{
  "n_layer": 8,
  "moe_layers": [1, 3, 5, 7],
  "normalize_top_k": false,
  "routed_scale": 5.06,
  "balance_loss": 0.00305,
  "init_std_router": 0.0194,
  "norm_eps": 1e-06,
  "grad_clip": 2.0
}
Below are experts of layer 3 (counted from 0) of a mixture-of-experts language model. Rows are named up (a neuron's input weights, with its number) and show model dimensions 0-127. Each number is 128 + 24 x the weight over its row's rms, rounded and kept within 0 to 255.
Before each expert's rows: a language model's description of what the expert responds to. This comes from a sample of Wikipedia text that the model never trained on.

# expert 14
Description: Commas, quotes, short stems
up1 [121 146 135 167  79 113 113 104 112 123 120  94 174 124 125 177 156 114 105 122 120  86 153 108 138 129 152 101 161 140 143 137 147 157 154 116 147 126 147 136 111 111 107 108 158 162 134 161 158  81 141 106 124 148 101 105 113 116 110 165 146 127 129 119  99 169  93 131 165 108 127 119 124 130 109 129  75 140 106 129 120 142  86 145 125 128 144 109  81  88 125 161 160 136 115 158  81 115 147 115 134  97 111 133 134 119 153 100 163 124 119 153  93 129 109 153 128 107 116 177 167 130 146 175 125 181 109 132]
up2 [139 135 154 147 141 147 129 111 109 141 144 105  95 100 110 133 152 133 141 132 159 165 161 125 130 145 112 149 146 121 130  92 153 136 171 125 110  96 147  95 117 111 109 139 159 129 162 173 133  94 134 104 137 151 145 156 145 155 121  99  40 119 168 112 123 150 152 167 114 124 120 137 101 153 132 156  74 111 150 125  98 149 161 133 110 115 176 127 132 117 122 158 124  70 126 100 131 149 121 104 121 127 183 149  96 142 138  99 106 127 161 157 155 103 131 151 111 143 135 138 124 102 129 123  97 170  92 139]
up3 [118 146 143 123 158 150  83 141  91 141 137 127  84 105 200  93 152  80 166  93 157 128  88 120 120  88 128 123 118  78 143 116 133 113 136 135 135 112 120 132 101 103 108 107 120 150 132 191 111 131  82 125 131 145 139  97 157 146 151 107 106 127 132 130 130  92 147 129 119 152 149 153 122 120 126 111 134 125 133 140  79 116 146 116 138 150  85 133 103 132 138 144 123 114 103  75 108 103 140 131  97 182 120 110 102  91 145 127 129 112 142 141  83 118 134 153 173 162 127 101 157 138 135 106 116 160 136 108]
up4 [126 116 102  96 191 124 157 174  79 160 143 146 132 151 130 141  95 121 134 133 118 145 127 110 154 128 148 166 132 125  79 119  93 106 115 140 103  91 117  90 142 126 115 121 148 156 117 141 137 158  55 130 137 142 118 115  86 162 145 121 103 139 157 159 144 145 111 112 105 155  98 134 168 142 103 136 142 139 130 161 120 103 161 143 109 140 135 160 141 115 118 132 145 132 154 132 147  91 132 112 128 137  95 117 127 155  88 107  79 180 137 109 119 123 168 155 135 119 171 158 167 126 153 110 149 123  97 128]
up5 [145 119 174 103 161 130  74 124  71 205 108 116 129 173 146 156  69 107 125 133 126 103  99  81 122  80 155 123 147 146 135 139 127 174 124 107 132 145 127 130 183 154 140 132 130  86 122 114 126 123 119 128 172 114 132 108 137 129  91 119 153 129 163 137 140 140 124 147 112 114 139 137 148 148 120 134 157 105 151 148 118 168 131 122 176 107 135 133 151 122  97 123 117 162 154 123  97 128 128 108 129 109 119 119 122 116 120 106  60 127 146 120 134 143 135 130 135 171  96 133  95 161 139  98 109 135 138 128]

# expert 24
Description: Noun endings and headers
up7 [ 88 153 153 118 115 107 144 137 156 118 150 136 114  93 138 116 121 119 128 125 105 112  83 147 116 155 104 156 145  88 134  93 151 143  76 135 105 158  89 178 169 132 128  84 113 166 130 119 128 133 131 151 135 166 143 111 118 122  69 150 112 112 116 143 125  99 115 168 150 146 140 166 113 109 133 163 134 140 173 133 119 146  92  72 134 126 130 148 136 123 135 131  90 101 135 101  70  81 148 147 116 106 169 135  96 125 140 140 115  70 122 154 123 114 154 116 111 144 121 127 103 127 141 140 151 137  96 121]
up8 [114 163 103 155 124 151 151 117  97 140 152 140 128 142 156 166 101 178 161 171 121 108  87 165 123 124 121 125  90 116 131 141 134 114 165 130 131 135 139 140 119 116 124  90 156 109 101 162 128 168 114 154  98 130 132 119 148 118  88 105 147 144 163 165 117 146 103  86 132 174 127 117 139 136 176 121 112 109 129 111 135 150 105 126 153 128 117 116  94 115 146 120  84 139 116 184 123 176 146 147 110 118 119 134 152 150 104 122 106 132 149 145  90 173 140 101  93 129 134 137  61 101 105 142 162 111 122  98]
up9 [125 122 156 159 159 122 136 111 150 135 131 126 131 149  91 163 121 146 146 130 188  82 113 176 126 126 168 152 136 113 140 131 127 130 127 108 153 108 102 126 137 119  99 137 130 138 170 173 132 152 151 107 111 101 103 145 154 130 147 135 121  94 140 133 131 163 147 126 114 155 125 172 133 144 146 158 121 127 130 109 125 124 135 160 151 134 170  85  71 127 118 122 157 169 122 105 180  86  93 156  98 145 134 131  96 138 111 146 159 166 128 100 136  73 133 117 171 113 122 133 142 176  95 145 160 118 146 159]
up10 [109 167 138 105 131 158 111  85 130 109  99 110 114 103 127 135 119 121 140 120 151 170 146 144 104 140 137  99  72 180 137 165 141 131 136 153 159  78 108 120 149 131 141 162 175 166 116 134 118 109 124 140 143 120 111 136  95 131 124 116 105 135 126 130 102  82 169 102 118 114 151 118 145 104 126  98  85 132 119 144  68 113 140 140 118 119 104 130 138 162 126 154 116 164 150 162 136 144 143 118 146 132 105 119 135 103  89 109 113 160 138  99  68 149 165 108 122 168 110 140 130  73 154 140 174 131 132 131]
up11 [ 99 162 167 142 162 175 127 130 142 156 147 137 134 130  87 124 112 119 120 158 127  71 143 138 178  67 132 119 133 109 160 201 111 159 170 117 119 128  94 152 109 124 130 130 159 139 150 128 132 139 105 149  94 139 161 153 149 142 141 127 141 140 132 112 154 110 159 146 118 146 144  88 113 133 108 138  96 149  83 118 103 103 101  98 110 130 142 159 114  78 102 132 117 133 145 125  82 149 165 128 137  98 144 123 133 113 141 177 120 117 129  97 143 116 107 115 124 106 134 108 176 115 141  96 128 105 146 105]

# expert 44
Description: Prepositions
up1 [152 145 139 108 159 145 144 140  97 125  80 117 108 189 111 134  87 101 145 123 120 109 164 126  99 105  85 149 143 156 122 154 126 101 129 168 170 118  82 132 148 135 126 135 102 112 161 154 141 116 141 129  81  95 110 137 148 163 123 165 139 133 108 101 150 117 109 100 103 155 112  70 102  89  81 126 150 142  86 127 124 155 135 142 128  96 152 136 108 131  88 146 123 159 120 132 115 115 143 125 111 132  93 185 105 112 145 116 106 112 163 126 144  86  95 155 140 140 121 133 121 140 106 153 117 153 136 106]
up2 [145 161 108 119 141 122 118 130 147 133 148 157 136 117 178 119 114  89  95 141 142 116  84 160 143 140 135 114 103 180  90  99 120 158 109 132 135 142 137 132 148 144  44 139 117 156 128 164 108 105 134 123  99 151  99  96 140  99 133  98 188 127 157 122 133 128 147 157 116  98 100 144 132 150  89 145 142 124  85 108 105 112 122 147 133 108 150 150 170 138 142 140 140 114 161 157 112 117 120  84 153 118 107 132 137 136 172 110 124 147 155 121  71 154 129  91 105 109 146 135 144 167 113 155 126 138 152 140]
up3 [116 158 133 118 124 117 116 129 113 133 103 107 126 110 122 143  59 140 108 138 112 157 110 121  93 127 146  47  97  89 118 134 136  86 112 159 146 125 121 127 121 143 109 144 168 105  86 148 177 150 138 113 183 116 115  95 147 113 115  98 125 100 127 116 114  77 152 141 129 124 132 128 108 139 113 134 119 166  99 145 165 130  87  93 102 124  66 135 127 116 129 132 135  94 134 139 122 157 115 175 113 148 128 129 149 112 107  91  73 122 105 120  96 148 124 140 101 125 111 123 127 154  95 165 140 128 113 109]
up4 [185 161 136  91 146 165 121 160 136 103 153 113 136 107 109 150 106 158 205 116 129 147 160 118  92  88 137 123 149 116 137 150 121 114 157 170 154 131 141 114 143 122 160 118 137 129 135 152 125 134 128 136  98 136 152 116  96 114 128 143 111 103 109 132 111 100 110 134 109  85 123 125 100 149  99 144 154 119  80 186 183 116 140  63 167 143 108 148  96 148 113 110 149 138 121 146 133 131 107 136  67 127 133 150 118  98 113 141 130 116 137 102 122 114 117  80 124 139 109 161 115 145 135 140 102 128 109 112]
up5 [132 131 124 139 153 111 143 123 128 102 117 151 134  85 144 102 120 131 160 126 149 154 128 146 109 149 131  83 145 156 125 129  99 110 147  98 151 138 118 128 166 106 174 143 145 143  64 115 115 190 134  97  70 153 135 120  97 117 136 109 162 146  97 141 155 109 127 136 160 193 140 105 149 160 115 115 152 113 108 136 121 115 101 147 140 162 105 137 120 122 119 106 140 140 110 162 129 134 158  91 104  96  99 173  99 139 121 132 122 166 140 148 143 152 153 132 127 163 178 144 145 164 143 107 107 108 133  83]

# expert 16
Description: Capital letters and acronyms
up0 [135 114 119 136 128 116 111 159 188 137 125 136 119 144  72 147 132 148 182 154 130 109 164  98 176 124 113 128 117 135 145 150 157 114 141 140 120 141 102 107 126 108 105 119 129  68 102 127 105 121 159 108 156 141 133 110 108 136 175 140 145  61 147  89 157 142 116 101 125 135 113  89 150 146 123 198 127 176 137 132 116 169 150 175  71 168 123 136 125 106 115 123 147 154 105 143 147 116 138 115 131 103 126 123 119 103 125 152 151 139 121 126 163 127 116  90 129 109 163 111 124 117 114 105 113 129 149 119]
up1 [155 141 128  97 144 152 129 160 158 138 174 176 126 166 130 105 141 134 132 118 121 187 145 122  98 135 123 123 141 120 132 139 121 143 147 104 127 107 136  95 146 135 113 119 118  96 126 130  75  92 112 167 160 123 140 108 106 202 127  76 118 124 153 155  90 106  94 133  88 141  97 136 133 126 127 150 106 110  74 132 120 143  96  79 111 145  95 113 153 150  98  95 169 144 113 144 118 166 143 121 111  88 111 125 124 162 105 138 146 158 137 144 165 155 110 108 120 146 124 129 122 140 121 147 128 117 102 169]
up2 [115  88 188 108 151 106 114 153 127 143 154 146 126 119 142 127 123 185 139 109 163 120 132 126 161 172 147 136 141 153 145 106 111 172 128 146 112 123 125 176 141 139 132 112 113 113 116  97 125 149 144 166 124 154 139 154 129 142 116 131 125  99 156 136 187  80  92 140 125  74 151 117 120 169 141 141 145  93 134 135 112 155 157 186 133 112 143 106 115 141 148  96 106 176 114 113 117 111  70 136 138 124 150 110 135 103 108 130 118  97 133 123 123 172 129  89 113 144 121 135 159 156 140 128 127 116 163  88]
up3 [135 141 140  89  97 124 148 139 127 121 154 147 121 135 132 157 155 151 136 116 118 124 122 164 131 115 102 166 149  80 165  92 118 153 107 169 133  90 149 147 111 159  91 144  95 159 113 144 142 121 173 135 106 159 115 109 122 114 132 132  91 144 114 141 132 136 152 131 129  88 172 153 113 135 133 165  81 115 114 155 103 135 158 134 120 126 141  83 141 159 123 116  63  78 154 126 112  81 140 135 133  84 130 123 112 102 129 116 114  84 137  94 152 125 123 100 108 122 119  99  68 118 119 122 138  80 122 136]
up4 [129 106 113 134 113 144 163 101  97 117 125  99 140 111 169 134 107 145 148 130 164 161 146 123  87  79 119 137 107 207 139 130 150 111 123 104  87 125 136 141 136 114 153 132 126 109 116 108 119 117  98 111 118 179 120  99 117  94 130 142 125 130 107  87 106 150  76 124 175 125 159 126 100 134 130 137  94 174 121 148 140 112 164 148 122 125 118 173 153 122 131 154 149 119 163 124 173 152 167 110 121 110 141 143  71 100 119 144 150  99  97 152 148 110 116 135 133 152 146  89 115 129 154 120 101 141  93 112]

# expert 45
Description: th and h pieces
up0 [ 87 149 130 105 112 148 120 102 134 158 122 102  99 125 141 142 184 167  99 127 175 145 154 134 116 147 125 110 157 139 140 133 164 119 106 107 141  92 167 167 136 121 135 100  80 129 125 125 194 114 149 124 126 115 157 143 127 140  95 115 131 148 139 145 120  96 124 126 108 177  91 160 140 136 105 102 122 118 126 151 109 112 136 155 111 143 177  82 134 166 113 130 120 122 150  90 144 140 112 135 125 138 178 143 134 133 145 124 142 158 123 129  91 113 113 118 123  93  93 115 152  72 150 102 131  82  95 163]
up1 [117 175 104 109 118 157 142 153 148 133 149  82 103 178 159 123 101  89 123 165 135 105 140 150 113 109 135 132  69 139 144 122 112 117  88 140 167 155 127 144 139 122  83 130  85 169 129 118 156 123 123 133 113  89 135 146 140 120 107 121 144 141 117 125  92 149 145 165 124 111  95 139 142 110 121 131  84 113 125  93  86 128 143 136 120 178 133 163 144  93 180 134  98 121 127 141 159 118 158 157 106 147 146 120 101 112 145 107 120 110 115  79 130  78 133 169 142  98 113 134 107 169 127 132 152 142 118 116]
up2 [126 175 116 145 116 143  77 132 112  94 163 120 104 125 131 118 109 150 139 141 157 116  99 119 149 121 120 145 102 136 139 165 138 165  93 146 132 118  62 120  86 120 104 122 131 130 112 159 114 109 171  66 131 126 157 156 162 149 168 125 145 119 130 141 116 129 104 116 102 141 142  96 109 135 133 120 153 103 130 155 134 114 104 111 127 138 126 171 113 132 135  87 154 151 131 121  91 160 189 114 144 121 194 145 115 127 124  96 141 146 136  87 155 150 158  88 145 158 144 145 116 134 139  99 102 155 163 143]
up3 [110 146 125 104 112 140 137 149 128 146  98 161 153 125 183 157 145 131 102 156 156  90 107 161 129 119 207 148 115 123 117 154 169 143  78 146 163 141 120 108 121 160  70  86 141 150 143 153 149 124 105 139 130 123 114 136 151 120 137 128 139 101 121  95 115 119 107 157 153 158 146 177 144 102 141 164 116 125 120 131 144 110 153 121 148 140 114 146 122 104 127 122 152  86 162  90  85 155 150 166 134 160 148 152 141 139 145 134 122  97 148 104 125 111 117 135 157 116 100 143 173  89 112 121 119 151 149 148]
up4 [141 120 145 100 113 121 192 155 116 166 140 111 121 133 138 132 130 111 142 140 145 124 126 159 143 112 149 194 114 100 167 106 148 150 144 130 147 138 143 144 154 115 132 108  89 193 147 135 171 134 163 114 132 169 107 131 166 133 100 144 147 104 104  98 133 122 136 109 112 141  91 128  69 122 128 148 121 154 107 132 106 143 153 113 141 109 161 125 138 114  98 167 112 144 149 138 131 178 150 153 138 120 155 135 133 120  71 106  98  79 123 114  96  82 147 157  91 169 155 121 125 135 125 115 136 132 113 123]

# expert 25
Description: Accented and non-Latin bytes
up1 [143 127 147 127 126 151 160 141 155 107 137 126 134 140  95 105 102 133 123 136 110  95  96 125 121 163 108 134 120 170 155 133 117 104 145 128 127 108 142 102 180 183 127 120 141 109 168 140 146 126 133 151 116 102  85 134 115 155 134 169 123 157 150 152 200 116 141 139 101 129 131 114 118 117 145 143 119 147 164 134 106 118 122 168 111 132 115 111 121 137 134  87 113 115 106  66 115 103 106 143  86 125 164  86 153 164 104 141 114 130 140  71 140 154 133 133 101 133  98 124  78  92 148 148 116 100  82 158]
up2 [138 115 168 158 150 129 144 154 120 126 152 116 158 112 140  92 162 163 119 120 135 113 126 110 155 138 121 120 139 167 140 119 139 114  82 133 147  70  97 136 146 111 121 101 121 158 106 158 139 102 151 122 153 161 151 121  99 162 141 143  96 101 153 120 147 128 156 119 122  92 135 188 137 111 100 137 168 126  88 110 115 119 146 161  62 161 151 101 152 127 119 109 140 142 137 166 140 123 133 138  46  93 132  99 110 179 138  98 130 167 124 117 117 149 130 111 142 120 131 132 111 124 105 126 140 123 150  92]
up3 [124 144  97 102 147  89 136 132  99 107 141 116 137 119 118 119 119 191 111 136 140 129  98 142 164 137  82 130 132 148 151 120 132 158 145 120  95 132 118 108 154 106 105 122 149  95 106 106 109 106 138 113  89 154  90 129 137 130  93 184 106 128 159 124 144  98 133 148 128 129 123 135 147 141 171 147 123 148 114 174 131 122 111  95 112  96 123 142 114 125 137 135 113 134 128 111 114 149 124 117 159  76 113 166 129 130 128 159 105 146  72 161 141 189 163 110 121 165 117 148 162 125 149 164 130 144  48 116]
up4 [ 98 112 120  92 130 131 129 146  98 136 148 117 145 139 131 120 172 179 108 126 166  97 149  57 179 152 142 143 102 146 154 110 132 154 130 123 115 141 137 136 167 160 137 151 146 137 121 139 102  65  96 148 144 113 105 165  93 136 134 152 107 125  95 124 161  91 158 142 140  95 171 146 118 131 116 138 106 140 167 156 148 130 100 171 143 144 115 106 135 145 145 146 127  65 135 139  96 166  90 125 101 123 156 131 125 132 129 111 144 140 143 140 139  79  79 127 141 122 104 137 120  96 136 145 126 130 114 110]
up5 [173 120 111 109 106 159 104 131  83 108 118 140 116 134 152 127 177 145 154  67 125 140 137 118  96 130 134 152 103 100 147 168 112  83  84 115  99 115 108 137 146 163  75 137 151  97 131 108 108 128 150 106 137 130 156 145 142 131 191 183 164 125 138 105 123  84 137 105 126 158 114 147 120 156 136 163 159 139 137 145 185 123 143 137 143 132 130 115 110 130 145 105 130 143 123 122 125 144 112 117 138  85 156 148 123  88 105 144 143  97 158 131 129 150 129 131  99 152 119 100 115 114 179 145 121  96 112 149]

# expert 15
Description: Learned suffix pieces
up0 [110 121 108 132 123 156 136 106 121 124 102 126 114 114 152  98 164 137 154 165 126 131  95 115 142  84 171 135 126 149 105 122 117 100 125 119 166 130 135 114  95 140 123 176 134 113 162 111 142 112 115 108 143 128 141 174 115 113 102 140 190 109 117 158 154 156 114 123  84 130 148 154 137 147 127 119 133 140  86 130 115 135 164 182 147 158 111 183 166 159 115 109 131 109  73 128 105  63 152  93  81 140 102 143 134 141 179 138 112 115 133 120 139 160 126 116 111  97 113 137 156 120 118 136 115  91 111 126]
up1 [117 103 154 158 127 101 174 167  55 142 108 142 143 143 101 134 135 181 158 133 133 169 106 134 127 141  95 141 126 121 105 126 135 106 112 149  66 124 110 149 147 100 146 117 130 131 121 162 122 161 118 166 124  97 131 111 143 118 125 114 163 141 158  91 150  76 119 117 131 153 134 161 108 130 183 148 102 171 153 118 135 115 126 129 126 118 126 116 136 118 147 127 132 160 140  94 156 157 113 117 101  99  98  81 102 151  93 118 115 119 108 133 138 120 138 168 102  92  98 112 131 144 171 167 148 122 108 120]
up2 [117 132 134 103 132 112 171 111 115 143 154 129 143 117 119 134 114 133 138  96  93  77 121  87 118  93  75 136 120  69 166 132 142 150 134 139 139 132  89 197 141 146 134 149 151 105 132 113 132 132 144 114 145 117 123 129 118 154 128 117 117 117 121 138 129 131 129 161 151 128 106 143 142  62 132 133 166 105 142 120 103  98 133 117 148 104 121 123 165 122 120 132 126  89 107 150 122  99 150 141 163 115 170  74 119 108 116  74 128 126  79 104  94 124 161 153  61 141 161 144 133 105 137 129 162 109 124 133]
up3 [127 161 122 162 108 183 170 120 123 138 138 115 119 130 124 127 122 117 153 149 112  70  72  97 150 140 130  92  95 123 126 100 126 139 144 122 169 140  83 131 163  75 103 145 124 130  96 105  51 135 160 121 111  94 134 134  94 122 141 119 149 121 134  98 118 145 116 100 148 115 173 168 111 163 144 108 154 157 138 123 140 111 127 119 149 107 130 128 137 165 150 120 113 115 159 105 124 147 125 135  83 101 157 139 131 154 106 132 171 134 147 114 136 118 167 101 122 126 134 134 120 149 181 137 120 152 119  86]
up4 [146 151 136 116  78 166 116 166 109 153 164 138 187 104 153 133  87 130  87  98 140 118 131 120 116 152 161 113 119 129 143 101 150 138 152 119 140 127 132 177 145 172 116 138 119  98 140 153 133 162  95 127 155 138 131 149 116 161 125 112 146  97 185 109 123 116  89 129 137 119 133 134 117 138 160 138 100  97 143 163  99 121  83 135 162 132 137 130 160 169 150 117 127 117 149 127 141 144 150 132 115 162 143  95 151 160 106 106  94  95 176 121 134 138  91 142  84 111 122 122 102 175 172 134 134 139 122 109]